config = dict(
    experts_per_token=4,
    activation='relu',
    moe_layers=[0, 1, 2, 3, 4, 5, 6, 7, 8],
    head_dim=32,
    attn_scale=0.177,
    dataset='wikipedia_en',
)
Below are experts of layer 5 (counted from 0) of a mixture-of-experts language model. Rows are named router (the router's row for the expert) and show model dimensions 0-127. Each number is 128 + 24 x the weight over its row's rms, rounded and kept within 0 to 255.
Before each expert's rows: "comes before" lists some tokens at least twice as common just after its tokens as in all text. This comes from a sample of Wikipedia text that the model never trained on. Tokens count by the router's weight.

# expert 115
comes before: " the", " a", " his", " her", " an", " E"
router [166 111 125  94 123 185  95  96 122 140 132 117  91 174 158 105 178  93  93 145 108 116 106 113 121 115 129 148 114 115 116 102 103 148 119 105 125  91 143 135  97 150 116 171 135 105 102 140 128 117 138 108 119 162 122 142 125 118  88  89 100 176 148 122 109 153 126 138 115 108 113 112 107 131 109 122 158  81 177 102 151 116 108 123 132 136 103 125 140 102 111 134 174 183 105 162 153 118 149 103 122 110 135 129 110 144 114 117 103 137 149 123 107 119 142 144 124 127 110  91 156 142 208  98 135 141 136 106]

# expert 100
comes before: "A", "C", "S", "P", "L", "R"
router [109  86 143 114 118 113 138 120 108 118 121 136  95 146 113 131 122 174 130 123 129 142 120  95 146 173  99 159 131  90 117 140 124 138 147  99 147 169 152 159  72  99 108 108 113 116 166 144 152 114 165 121 123 108 142  99 170 140 122 130 131 107 147 165 134 116 134 119 112 140 174 147 128 148 124 134 176 154  91 103 104 125  88 111 142 135  80  82  73 128 103 105 104 123 110 104  77 122 118 102 148 166  95 133  85 127 110 148 123 146 126 111 169  83 140 130 160 103 108 138 104 158 136  99 123 146 129 129]

# expert 140
comes before: "s", " of", ",", ".", "r", " and"
router [163  84  71 143 116 137  77 118 119 121 127 143 140 129 135 153 113 109 151 143 193 142 140 148 144 143 115  85 145  85 107 199  99 137 135 103 162 131 116 151 115 113  95 126 136 130  85 127 132 102 107 109 132 121 117 136 109 164 108 151 125 124  96  93 121 111  87 166 132 120 143 144 113 121 137  77 119 150 139  65 162 140 157 133 141 131 130 139 128 104 131 108 124  92 108 118 133 113 155 152 126 146  97 110 119 121 121 158 158 179 141 176 129 117 138 123 173 142 133 110 126 149 101 158 120 144 117 110]

# expert 136
comes before: " ", "ly", " years", " time", " of", " p"
router [ 99 131 115 142 158 167 112 118 125 114 128 115 142  96 100 147 115 165 116 133 116 133 124 180  94 108 146 122 123 112 163  83 148 135 108 111 149 137 121 155  89 156 100 120 156 126 156  64 133 130  90 129 137 120 166 175 104 186 133 122 139  85 134  85 110 107 170 141 109 114 137 140 111 158 120 121 106 107 115 101 155  97 116 181  96 149  83 120 106 105 142 125 127 109  96 109  79 151 126 135 111 127 135 131 140 101 105 115 134 140  81 102 118 117 127 157 116 111 106  92 122 131 157 141 143 147 173 125]

# expert 133
comes before: " to", " as", " in", " on", " by", " for"
router [ 88 116 125 160 147 147 130 103 154 137  85 122 145 147 158  89 168  76 150 130 138 121 136 139 118 102 114 117 123 170 145 113  98 140 146 130 154 106 108 155 103 130 118 139 117 135 125 111 133 101  88 110 120 149  94 128 150 165 124 131 159 100 118  94 147 125 145 131 156 155 142  88 137 105 116 122 174 159 138 185 170 122 129 108 137 135 100 166 137 147 105 146 118 107 145 162 168 144 141 136 155 122 153 114 151 180 172 137 191 160 117 145 178 112 101 106 128 145 118 128 155 164 107 118 114 112 135 154]

# expert 175
comes before: "==", "===", " ==", " ", "====", " also"
router [ 92  81 107 113 176 146 134 132 110  93 173 117 133 149 111 148 120 143 113 145 141 130 135 126  99 146 164 116 150 140 100  72 124 143 131 162 174 101 136 154 117 119 154 152 133  86 155 139 141 121 153 141  96 144 160 114 170 128 117 114  99 113 145 135 136 103 131 116 128 120 184 116 124  86 170  93 117 149 128 122 160  71 101  97 122 119 151 144 135 162 153 101 133 114 129 149 147 107  97 125  96 145 106 171 119 130 132 130 105  87 143 121 101 132 100 131 164 128 128 146 111 122  99 173 118  94 172 150]

# expert 176
comes before: " of", ".", ",", "s", " in", " to"
router [116  94 107 133 155 132 110 140 109 131 126 115 135 130 145 125 152 139  98 136 136 167 149 153 130 106 120 131 143 111 129 146 115 157 146 114 135 189 116 152 115  78 132 109 147 120 102 108 133  93  85 145  78  97 136 112 153 169  89 158 108 163 104  90  95  93  93 123 130 140 107  96 176  82 102 159 127 102 182 112 126 115 147 115 133 103  92 195 153 141 148 127 138  97 124  89 134 112 137 105 132 110 138 145 119  88 154 120 123 136 103 157 108 150 113 156 142 148 123 126 120 142  98 152 104 146  98 109]

# expert 94
comes before: "\n", " of", ":", ",", " (", " in"
router [172 140 100 128 125  59  91 141 117 124 120 169  89 119 129 136  92 167 134 163 157  97 134 136 105 141 132 122 139  65 139 116 123 143 158 144 161 140 134 152 118 127 124 110 115 109 124 125 125 126  93 142  93 107  78 133 144 136 126 157 118 122 107 117 134 127 132 133 153 142 135  84 133 128 171 124 138 122 145 134 133 129 130 134 136 123 113 184 120 131  95 131 104 178 123 137 107 124 125 121 127 139  95 145  96  72 135 105 133 145 140 167 118 113 172 162  91 136 182 183 116 143 158 177 108 134 100 154]

# expert 113
comes before: " by", " to", " the", " in", " a", " "
router [105 152 124 127 141 169 117  86 121 117 110  94 132 110 144 119 167 151 102 129 105 129 107 135 120 122 135 108 125 124 164  71 132 191  79 109 162 105 109 133 114 131  99 133 158 114 121  98 167 194 102 121 109 123 122 139 142 166 102 133 128 100 170 105 122 161 155 133 140 106 147 116 179 129 109 159 142  99 157 134 155 132 141 154 102 128 156 149 103  89 154 121 127 166  83 140 123 105 159 107 143 139 158  86 150 121 144 117 157 148 122  98 130 114 138 135 123 136 150 146 124 169 100 136  89 144 156 120]

# expert 161
comes before: "ce", "y", "n", "st", "ment", "mi"
router [144 109 111 145 159 143  94 116 140 132 152 111 116 115 130 140 116 115 123 153  94 118 143 117 139 118 138 133 127 107  94 166 132 123 119 168 108 126 164 144 128 151 123 134 121 121 127 163 109 154 196 146 157 201 132 152 121 101  77 132 158 122 111 123 168 160 169 118 143 105 165 154 141 119 114 133 140 149  95 162 154 132  85 119 126 130 110  99 157 139 110 133  89 127 135 115 140  82 154 126  96 143 135 165 143 175 107 138  96 103 196 114 147 110 130  98  95 116 127 106  98 174 123 125 127 146 106 132]

# expert 73
comes before: " a", " ", " been", " re", " the", " an"
router [112 147  66 175 134 165 101 141 125 103 105  98 125  94 196 131 165 136 158 124 138 107 112 125 156 112 114 117 139 148 113 103 116  94 103 102 167 107 137 149 147 144 103 148 127 134 123 135  89 115 145 163 133  83 145 178 153 148 145 116 144 139 158 122 151 101 172 130 128 137 118 171 117 101 126 140 134 135 121  96 164 108 135 142 138 120 126 180 160 115 137 110 147 116 136 159 141 170 151 141 131  85 108 119 161 115 123 114 157 151 138 141 104  91 159 120 111  98 130 107  78 165 136 124 138 115  97 114]

# expert 91
comes before: " ", " first", " United", " C", " U", " city"
router [116 132 153  87 121 143 111 117 151 148 137 130  85 149 130 131 112 123 139 127 131  87 114 147  63 130 105 160 101  83 177 109 125 122  89 139 141 147 138 163 142 158 118 120 123 133 159 189 114  90 145 130 152 108 135 140 100 157 127  87 134  67  99 117 121 123 106 135 140 162 140 143 105  97 107 144 149 127 119 124 146 138 135 114 144 162 113 150 129 126 157 151 135 138 132 119  91 149 108 113 105 148  88 121 148 100 121 121 140  94 142 116 132 116 141 116 125  93 109  90 168  64 162 142 124  65 119 108]

# expert 126
comes before: "ed", "ing", "et", "round", "ig", "row"
router [104 128 121 151 124 116 142 138 128 128  99 118 111  78 151 158 170 156 156 155 106 144 122 121 129 105 138 157 170 160 136 160 137 105 134 165 150 113 162 157 101 160 144 154 105 132 130 123 160 133 149 113 127 136 135 124 117 115 110 123 130  77 198 145 133 136  71 135 125 104  97 148 157 113 135 107 121 147 139 157 146 142 137 125 140 145 111 115 128 161  87 140 146 143 110 117 140 118 110 127 138 159 126 181 135 117 158 148 125 173  99 166 139 109 140 164 168 168 174  97 153 169 121 106  73 120 149 131]

# expert 131
comes before: "S", "N", "K", ".", "p", "k"
router [139 124  83 155 120 129 149 169 116 127 130 142 113 146  94 119  84 145 146 132 100  71 147  93 125 134 155 100 146  93 120 157 132 153 124 136 162  88 142 139 106 127 145 151  65 136 101 113 103 101 110 120 107 128 120 111 148  97 108 134  99  57 142 118 100 119 132 134 136 139 111 124 120 153 152 126 143 107 107 134 149 159 139 121 128 147 105 103 167 108 153  96 119 102 151 141 101 118 159  77 165 136 141  85 123 154  78 124  95 108 156 117 183 137 116 179 110 124 112 113 129 110 127 106 140 142 115 151]

# expert 191
comes before: " |", ",", " (", "y", "n", "'"
router [156 102 123 146 101  83  90 120 140 110 102 107 135 113  68 135 110 123 122 157 145 129  88 137 143  91 111 133 159 131 121 127 114 113 112 142 137 125 156 155 157 162 113 126 123 113 131 136 105  97 181 162 143  93 113 144 171 121 137 114 167 122 162 170 127 133 127 140 100 137 153 108 117 111 150 108 117 146  92 121 110 126 151 128 140  93 152 116  88 148 141 148 129 138 121 163 126 113 162 118 135 166 154 100 138 151 142  86 144 150 128 166 118 144 141 169  98 113 127 116 165 151  75 199  95 120 140  91]

# expert 67
comes before: " 19", " 2020", " 2019", " 2006", " 2022", " 2021"
router [105 129 181 170 118 131 140 138 103  97 172 147 141 174 109 147 161 117 141 102 117  67 108 132  85 130 107 123 125 106 134 128 141  88 118 113 129 121 129 154 102 121 130 109 133 123 137 154 121 105 153 103  98 115 157  83 134 159 125 115 194  98 168 144  93 140 152 117 112 167 160 128 139 145 125 138 118  91 130 144 121 137 138 123 148 143 124 151 151 138 143 133 122 130 145 132  62 114 111 160 140 162 125 117 186 119 132 128 140  93 157 123 130 115 117 134 169 157 183 132 109  78 153  99 134 103 128 129]

# expert 110
comes before: " was", "ad", " is", " had", " are", " were"
router [125 140 139 115 161 105  73 116 141 153 116 136 146  79 141 157 109 106 128 105  96 101 167 106 133 104 152 158  98 139 134 140 157  98 151  99 126 158 168 172 132 132 143 152 129 162 151 149  73 109  93 139 107 117 123 178 136 113 145 143 168 143  93 105 102 125 141  83 110 167 153 143  98 157 159  95 111 165 116 110 111 143 159 171 147 128 111 130 166 137 124 114 157 107 141 116 141 134 101 147 112 162 101 153 147 146 113 161 117 114 139 131 120 112 119 152 112 108 155 101 154 124  77 112 124 108 113 123]

# expert 107
comes before: "A", "R", " |", "F", "E", "G"
router [100 132 128  56 142 118  99 128 119 111 132 114 141 115 141 145  98 148 116  94  88 135 123 144 141 150 123 121 142 120 105 160 127 119 143 153 124  98 133 110 106  83 159 139  85 178 124 163 134 140 121 114 169 154 118 100 122  90 107 165 142  79 183 155 112 151 152 112 153 129 140 161 132 114 100  97 157 128 147 107 115 105 132 145 123 110  89 102 120 114  79 156 146  99 101 114  84 138 129 145 136 122 119 143 126 129 128 129 135 151 134 107 137 118 123 104 157 107 111 134 143 105 211 108 143 163 137 167]

# expert 153
comes before: " the", " 1", " 0", " 2", " S", " Team"
router [ 95 145 173 125 138 160 135 162 120 122 171 104 176 154 109 121 120 122 141 145 136 119 119 144  91 122 145 162  98 126 134  81 161  95  71 147 111 131 138  95 104 118 157 140 117 183 152 119 159 147 152 121 178 114 142 146 108 116 140 107 124 137 170 147 124 113 117 119 145 158 148 122 148 131 172 127 116 113 134 169 119 149 128 194 157 144 136 142 134 139  91  95 111 145 168 150 137 103 106 145 141 113 136 110 149 133 118 123 114 169 149 122  83 138 102 175 115 159  96 153 117 128 174 128 129 132 144 149]

# expert 183
comes before: " |", ".", ",", ";", ":", "–0"
router [101 107 149 116 171  94 172  87 145 168 112 143 130 163 194 134 131 101 133 100  95 109 139 138 176 120 139 130 128 122 128 166 136 148  99 132 139 147 119 124  98 120 105 141 160 157 158 115 104 152 121 120 168 131 152 158 154 103 151 142  97  93 105 145 105 135 175 107 138 135 113 105 153 129 164 120 114 153 126 109 118 146  95 136  62 138 119  98 132 127 134 116  94 123 160  99 137  67 115 171 113 142 165 105 108 131 105 128 107 131 127 113 137 123 126 129 147 102 147 132 109 174 157 115 155 162 117 137]

# expert 130
comes before: " 0", " ", "\n", " 1", " 2", " 3"
router [108 120 117 105 123 194 133 136 135 159 143 152 106 109 111 127 114  83 141 132 131 154 153 138 137 133  98 126 115 107 170 100 147 126 185 116  92 152 124 135 120 122 144 104 144 141 113 128 125 121 108 141 150  95 149 117 112  98 140 130 110 113 148 165  98 115 197 108  99  94 150 115 149 136 146 138 104 190 141 156 149 129 131 146 144 108 149 122 120 121  86 128 140 189  76 155 101 106 133 133  85 168 134 117 173  93 117 146 108 151 131 100 154 137 118  83 148 133 138 166 127 141 112 113 125 163 136 144]

# expert 81
comes before: " of", ",", "'", ".", " and", " in"
router [141  94 119 131 136 138 102 155 142 147  98 166 113 119 123  86 106 142  93 149 139 113  80 134 154 152 133 110 120 117 103 163 140 134 125  99 174 164 124 144 146 103 119  98 117 105 123 138  97 130 149 130  85 136 134 138 133 150  94  99  79 145 120 155 102 128 120 118 110 122 168  95  66 140 119 136 142 197 125 128 123 141 127  99 121  87 101 140  73 117 154 119 144 126 137 142 142 121 151 102 118 149  95 168 128  94  98  94 135 123  73 161 130 132 126 146 102 103 121 122 148  86 153  98 116 159 116 106]

# expert 64
comes before: " the", " a", " an", " their", " his", " well"
router [112 145  77 158 119 150  87 132 117 105 117 125 152 114 173 149 156 153 136 162 136 148 134  98 102 115 113 107 129 140 109 134 123 172 123 143 121 140 143 142 112 121 145 117 115 154 130 137 173 167 136 144 181 143 145 111  59 137 129 111  88 149 134  81 142 125  98 150 155 101 110 121 109 125 130 129 198 112 173 128 145 149 134  83 107 129 105 162 118 146 102 107 129 159 124 175 170 141 162 121 152 115 146 113 125 151 127 132 109 110 153 152 125 107 133 106 141 166 146  93  94 132 163  90 131 146 144 123]

# expert 120
comes before: "d", "li", "s", " to", "st", "ec"
router [140 139 101 129 117 132 143 138 160 117 129 124 133 121 153  76 126 142 130 154 130 160 146 127 137 125 157 150 142 145 157 126  85 127  98 123 119 113 123 144 101 125 137 134 125 126 121 159 133 100 140 153 134 140 114 115 183 144 129 142 114 111  96  87 136 129 157 131 105 145 102 141 172 142 186 100 170 106 146  86 137 117 141 124 144 191  89 123 169 143 117 118 153 131 161 119 158 102  88 103 154 133 135 154  76 160  69 180 133 148 149 142 185 145 109 126 171 122 115 170 130 127 123 128 113 125 161 111]

# expert 132
comes before: "o", "e", "a", "an", "ar", "or"
router [127 144 123 108 108 115 145 122 135 133 123 158 148 143  95 100 124 152 143  75  87 135 140 121 112 139  82 126 161 182 112 132 159 116 135 111 123 140 133 130 106 132 127  92 137 149 119 114 130 142 112 153 128  96 116 135 129  96 115 197 108 131 157 148 131 189 115 132  85 120 100 130 145  96 129 151 172 109 120  92 135 104  97 137 146 107 126 125  98 121 135 108 142 117 103 125 133 159 118 145 128 128 141 211  85 141 158 111  93 136 116 123 137 106 149 117 170  91 131 149 166  70 123  99 154 153 145 120]

# expert 123
comes before: " |", "m", ".", "ur", ")", "ip"
router [125 142 123 143 174 123 129 146 136 125 116 108 115 161  86 158 107 120 103 173 146 135 127 187 178 120  65  98 164 135 162 143 125 134  74 125 122 113 161  95 107  93 145 100 137 114 127 145  96 144 107 107 136 157 127 125 136 151 112 162 149 115 155 138 136  90 133 127 129 136 141 134 150 141 161 112 145 110 133 179 122 142 104 113 156 120 137 109 156 122 131 140 155 107 123 107 140 154 101 139 139 154 125 132 117 114 117 148 172 109 122 116 146 121 114  97 164 144 139 147  53  93 139 100 149 185 124 161]

# expert 125
comes before: "°", ".", ",", " (", ")", " |"
router [ 90 120  98 134 137 125 160 121 126 160 144 121  98 110  83 135 155 145 123 134 112 122 106  98 179 143  78 116 153 111 132 112 100 186 133 168 153 180 128 164 125 143 127  61 114 122 179 141 147 132  68 157 107 132 123 148 160 132 109 141 171 109 132 127 116 124 141  95 152 136  96  86 128 165 134 101  97 130  97 119 113 125 133 113 162 111  99 108 109 128 147 114 140 111 130 129 162 161 139 119  98 128 142 113  90 117 131 182 122 124 104 120 134 143 151 112 123 170 127 145 135 130 115 129 153 166 111 119]

# expert 141
comes before: ")", " of", " ", " (", "T", " Total"
router [130 124 124 129 115 145 124 141 118 152 123 134 132 143 138 148  58 125 158 117 115  81 126 166 147 162 118 141 122 130 171 113 138 129 146 141 150 147 130 144 115 145 128 109 115 120 129  93 154 103 113 192 128 105 134 166 102 154 115 103 166  64 145 139 118 107 114 122  95 122 126 177 125 137 133 119 144 135 129 132 120  89 167 143 136 146 121 140 128  87 106  98 100 102 138 107  76 136 127 112 125  75 122 124 132  86  79 149 154 120 135  89 144 167 132 135 115 113 144 148 134 141 137 138 123 160 155 208]

# expert 104
comes before: ":", "\n", " (", " –", "–20", ")"
router [116 122 126 127 132 121  95 108 122 154 154 150 119 178 166 105 112  94 125 137 151 125 129 129 134 101 128 137 143 106 131 114 132 140 117 168 137 118 125 152 119  97 135 136 116 128 140  84 162 137 113 176 121  83 128 107 127 115 153 157 125  99  86 181  94  76 152  66 111 141 106  97 132 126 113 143 150  98 130 132 171  92 123 146 154 117 153 120  93 105 119  88  98 173  82 147 144 130 144 112 128 129 122 146 120 111 149 131 160 148 133 169 112 131 102 132 134 117  98 159  81 159 179 137  95 143 125 164]

# expert 138
comes before: "ed", "ated", "or", "u", "ation", "ut"
router [130 106 134 108  97 110 137 122 129  70 137 138 125 135 148 134 123 116 128 118 139  99 121 155 155 147 100 159 132 144 131 159 131 119 130 109  79  99 132 107 144 136 157 137 100 121 168 156 154 134 149 133  93 101 119 107  91 140 150 171 126 142  94 124 135  84  96 129  93 101 119 164 154  88 156 187 155 142 173 162 124 155  88 122 112 117 127 144 148 134 165 132 122 106 167 118 158 132  75 113  75 128 121 151 128 147 149 133 153 154 128 139 120  97 126  99 144 141 160 136  99 145 130  90 128 138 135  65]

# expert 181
comes before: " ", "y", " first", " re", "m", " f"
router [108 125 119 130 135 144 114 118 150 127 136  92 104 147 146 127 130 118 172 139 105 128 128 164  77 133  88 166 114 110 151  88 141 140  60  97 145 166 152 122 153 144 142 165 163 137 149 124 139  72  94 128 124 119 130 116  91 135 150 132 118 121  82  97 161  90 122 160 140 133 128 151 111 133 114 132 153 128 133 138 124 126 105 121 111 155 161 111 136 122 108 158 129 132 117  89  59 141 136 133 130 173 133 136 156 149 135 118 146  47 124 107 131 146 103 113 132 138 155 129 140 108  92  96 106 104 141  97]

# expert 114
comes before: "or", "it", "ent", "ri", "ide", "ant"
router [ 68 142 125 144 123 144 164 162 146 100 160 135 130 113 110 163 132  99  99  76 141 114 116  96 114 123 127 161 117 133 145 132 114  98  85 128 117 127 108 116 130 169 180 137  96 142  89 176  62 146 172 132 140 114  98 142  94 116 135 164 100 130 134 120 134  88  99 170 123 138 119 138 163 116 152 104 124 114 143 141 172  90 126 165  96 119 115 172 115 142 144 126  81 127 130 127 150 141 120 140 149 160 139 140 118 142 126 125 114 124 119 142 139  81 114 133 103  98 153 120 117 140 109 138  89 127 171 131]

# expert 187
comes before: "ition", " by", "ic", "d", "it", "ia"
router [153 116 185 113 193 136 142 136 131 117  97 119 107 133 117 119 126 156 153 132 146 110  88 167 166 166 126 131 151 127 124 143 124 122 112 155  98 116 113 120 118 151  95 147 133 111 111 141 144 138 103  77 146 114 102 162 185 144 145 128 113 143 178 117 145 175 154 137 113 129  69 142 178 132 145 115  91 128 157 140 128 107 140 128 121 134 165 137  82 115 128  76 108 116  87 141 140 120 106 139 120 137  86 122 164 167 110 141 150 103 100 128 137 119 133 136 157 113 132 144 125 171 143 112 112  88 137 144]

# expert 160
comes before: "ction", "n", "ment", "vision", "s", "ctor"
router [128 109 124 129 132 101 106  82 147  84 122 144 124 156  80 148  99 141 101 110 165 147 108 128 115 147 103 115  97 133 108 141  82 179 128 103  92 129 148 140 122 101 131  77 153 172 129 119 124 164 162 153 107 136 149 104 156 136 122 169 154 173 132 115 141 157 188 123 103 118 129 119 133 126 136 154 107 121 105 142 107 147 106 141 122 149 155 133 126 169 179  99  86 115 148 114 137  84 118 112 126 141 121 162 179 130 144 124 160 147 133 123 130  91 115 172  86 148 137 121 109 153 125 139 114 129 107 121]

# expert 70
comes before: ",", "'", " was", ".", " and", " ("
router [121 122 131 167 141 104 150 114 136 110 121 101 124  56 118 141 155 140 125 129 142 115 122 105 130 112 114 116  97 138 102 153 136 134 143 113 170 141 135 120 105 143  94 138 129 133 140 132 143  74 120 108 125 117 100 118 178 133 168  96 130 128 116 153 127 158 123 144 137 133 168  76 116 141 100 135 164 161  75 114 123 103 122 115 139  66 140 127  99 135 102 158 145  82 146 149 144 100 174  97 157 156  88 121 140 170 152 112 125 126 119 113 161 160 147 124  99  96 164 165 111 129 108 165 152 115 138  97]

# expert 189
comes before: "\n", " 0", " 1", " 2", " 3", " 4"
router [117 113 122  48 132 121 100 138 139 114  98 126 138 144 102  97 153 161 123 132 143 142 106 139 131 117 140 121 140 137 118  75 143 147 118 127 108 176  75 135 115 120 121 131 111 127 125 158 153 179 121 114 147 115 145 119 124  88  99 117 165 114 157 149  90 131 126 125 141 134 152 126 118 130 122 113 127  72 167 126 139 149 118 149 167 128 113 145 151 100  82 115 156 114 107 180 141  99 141 145 104 175 151 155 155 166 112 131 139  90 165 146 140 112 118 134  94 154 104 141 112 136 175 165 142 149  98 160]

# expert 179
comes before: " ", "ian", "ia", " politician", " football", "an"
router [145 144 193 150 139 113 115 140 148  88  93  99 111 104 125 104 122 192 137 114 152  70 161 162 125 130 130 160  94 122 133 114 172 130 141 129 142 117 161 129 131 131  94 109 153 160 127 113 136  92  99  97 127 148 161 145 102 136 134 117 128  99 109 119 117 161 151 164 124 119 165 124 103 137 137 142 104 137 100 119 106 128 110 108 118 127 172  91  83 132  67 124 105 132 152 102 127 143 128 105 162  82 134 117  93 108 159 126 111  85 133 123 174  99 165 116 127 106 143 117 102 130 116 134 121 157 134 119]

# expert 101
comes before: " the", " a", " his", "ten", "f", " its"
router [162 183 160 148 135 178 126 105 133 127 143 121 103 128 119 134 136 119  69 110 147 104 111 141 161 109 154  87 121 162 119  86 124 171 141 136  97 108 124 120 133  89 150  88 134 150 130 125 143 123 151 147 192 118 142 141 134 143 127 123 102 112 158  99 131 125 123 151 153 124 107 133 122 122 141 140 147 139 141 169 127 126  99 153 160 135 141 106 127 133 145 103 151 147  92 167 119 172 121 125 105 123 135  74  66 141  80  99 102  89 135  77  85 104 157 115 128 109 121 141 128 113 137 118 121 110 102 119]

# expert 86
comes before: " the", " be", " ", " a", " re", " have"
router [129 123 113 161 169 183 130 144 136 135 128 106 144  96 122 122 166  96 122 130 162  88 116 120 129 118 170 170 104 133 113  93 126 151 119  89 137 107 137 108 118 101 147 123 107 108 161 163 184 116 132 100 148  92 165 128 137 151 137 140 105 198 113 112 117 118 152 114 153 164 130 141 103  77 166 146 165 103 133 149 119 136 135 172 138 140 130 144 172  96 119 125 125 112 114 159 107 103 128 162 179 138 120 131 138 162 126 125  98 158 132 112 136 110 138 120 137 116 143  97 159 112  97 123 180 126 131 120]

# expert 166
comes before: "n", "b", "r", "w", "ke", "d"
router [146 121 113 128 112 133 150  88 147 120 153 109  91 151 120 145 125 119 158 127 113 126 147  97 111 169 123 129 148 149 114 143 118 113 134  81 130 125 164  99 115 130  96 102 138 141 103  85 107  89 114 152 179 142 116 123 149  84  95 144 126 113 118 130 107 136 148 120 149 150 115 143  87 116 130 109 109 147 127 105 124 128 113 102 134 196 139 120 122 142 121 118  94 130 176 106 113  79 117 157 130 157  88 113 104 124  98 159  88  76  85 126 144 150 108 128 141 147  81 170 167  76 121 117 103 100 119 130]

# expert 121
comes before: "ed", "ing", "s", "d", "ment", "es"
router [135 147  99 166 149 162 117 138 129 109 164 145 119 135 177 102 116 102 122 180 125 173 110  72 102  96 101 127 106 150 133 156 124 126 108 124 129 115 157 119 110 166 136 118 141 142 129  87 123 171  96 124 163 111  95 102 129  98 115 127 127 120 150  98 144  96 109 144 136 117 109 144 139 119 137 120 131 126 145 117 144 136 126 105  95  96 109 172 121 137 125 142 142 114 134 145 133 156 117  76 170  91 161 118 121 130 149 162  94 160 140 152 102 109 163 173 152 211 151 117 116 166 118 123 129 124 119 115]

# expert 148
comes before: "w", "e", "ak", "ct", "at", "n"
router [129 138 142 109  87 147 115  90 134 137  67 108 139 129 136  88 118 109 173 147 118 149 117  79 149 102 133 104 146 118 114 138  96  93 136 139 128 129 177 164 147 140 101 109 200 158 153 139 115 127 135 181 142 140 111 127 136  89 140 176 134 140 132 107  87 140 104 119 117 130 156 164 102 120 124 100 154 141 128 154  88 128 102 182 124 153 137 117 134 158 124 125 161 118 137 102 137 116 134 116 130 138 131 174 113 125 139  96  97 128 150 134 101 115  88 164 115 122 127  72 134 125 107 118 135 167 139 146]

# expert 134
comes before: "}", "″", " |", ")", "/", "\\"
router [114 148 109 142 153 165 114 115 126 116 143  93  90  83 102 136 140 120 161 157 133 139 122 134 152 132 122 131 133 134 110 140 115 163  85 128 128 127 131 120 142 133 133 146 101 164 168 106 159 139 125 156 130 143 139 115 137 117 150 126 109 110 127 155 115 104 127 109 157 103 137 158 185 128 160 123 112 159 198 138 102 150 106 145 175 119 155  76  99 141 116 142 110 122  71 106 110 169 153 153 115 156 121 112 122 161 113  86 132 117 130  92 123  92 116  82  99 116 151 141 115  75 112 124 117 141 144 186]

# expert 144
comes before: " to", "ter", "if", "ed", " by", "et"
router [113 150 170 108  84 146 138 122 132 145 117 113 103 135 148 122 135 125 159 139 150 158 156 145 175 111 153  78 103 162 152 103 112 137  94 127 126 116  95 129 107 100 104 103 132 131 132 127 124 160 117 141 143 164 114  98 112 123 121 176 144 165 132 113 131 148  44 153 116 143 112 115 179  99 128 118 115 108 118 135 158  94 107 129 105 122 114 159 170 124 152 103 145 124 128 156 135 149 117  89 117 146 140 125 137 106 140 114 175 148 163  97 108 125 114 144 116 144 182  95 156 122  80 114 135 129 154 167]

# expert 186
comes before: "e", "udi", "y", "and", "or", "at"
router [ 83 148 147 126 125  79  70 144 153 145 117 141 126 125 125 133 123 121 101 129 106 149  98 135 159 117  96 153 109 145 135 135 138  99 122 104 120 120 109 144 147 179 116 141 117 179 134 146  94 110 129 159  45 132 136 113 103 117 131 137 147 117 142 108 131 158 110 122 110 124 100 159  99 139 113 144 137 127  92 152 157 114 141 113  83 143 132 124  57 156 111 107 116 138 102 104 150 104 127 112  96 127 156 184 143 120 135 113 153 107 153 166 101 124 101 168 125 114 147  90 116 129 115  99 170 114 154 127]

# expert 83
comes before: " |", ",", " (", "\n", " District", " /"
router [147 162 143 125 139  61 116 143 138 169 123 121 140 105 116 144 147 121 113 133 140  91 153 145 134 149 138 104 146 121 120 141 142 128 145 120 153 119 145 101 142  96  94 117  91 133 145  99 177 143 187 132 149 130 120  79 166 137 154  93 136 101 154 154 119 122 150 146 134 118 165  87  77 137  95 107 118 124 136 159 147 119 172 122 132 146 143 157 102 146  59  89 112 101 130 150 132 104 122 109 158 144 126 112 147 128 136 163 113 106 137 139 157 128 155 143 130  66 107 162 104 156 145 134 115 123 127 163]

# expert 146
comes before: " be", " not", "ve", "d", " have", "der"
router [160 127 133 113 181  84 139 133 132  89 118 120 145 112 153 105 129  87  93 145 136 124 155 115 163 112 130 174 118 161 160 139 124 131  98  88 134 122 168 123 109 173 157 139 139 107 119 119 114 144 114 130  93 110 131 140 129 101 139 171  99 140 110 144 164 179 145 125 168 124 126 155 148  82 187 148 122 120 132 116 158 112 120 133 159 141 128 116 145 118 174 127 129 118 102 122 112 118  99 151 179 167 143 110 189 143 120 140 140  91 139 119 147 133 130 137 162 110 139 114 104 148 103  88 161 155 121 100]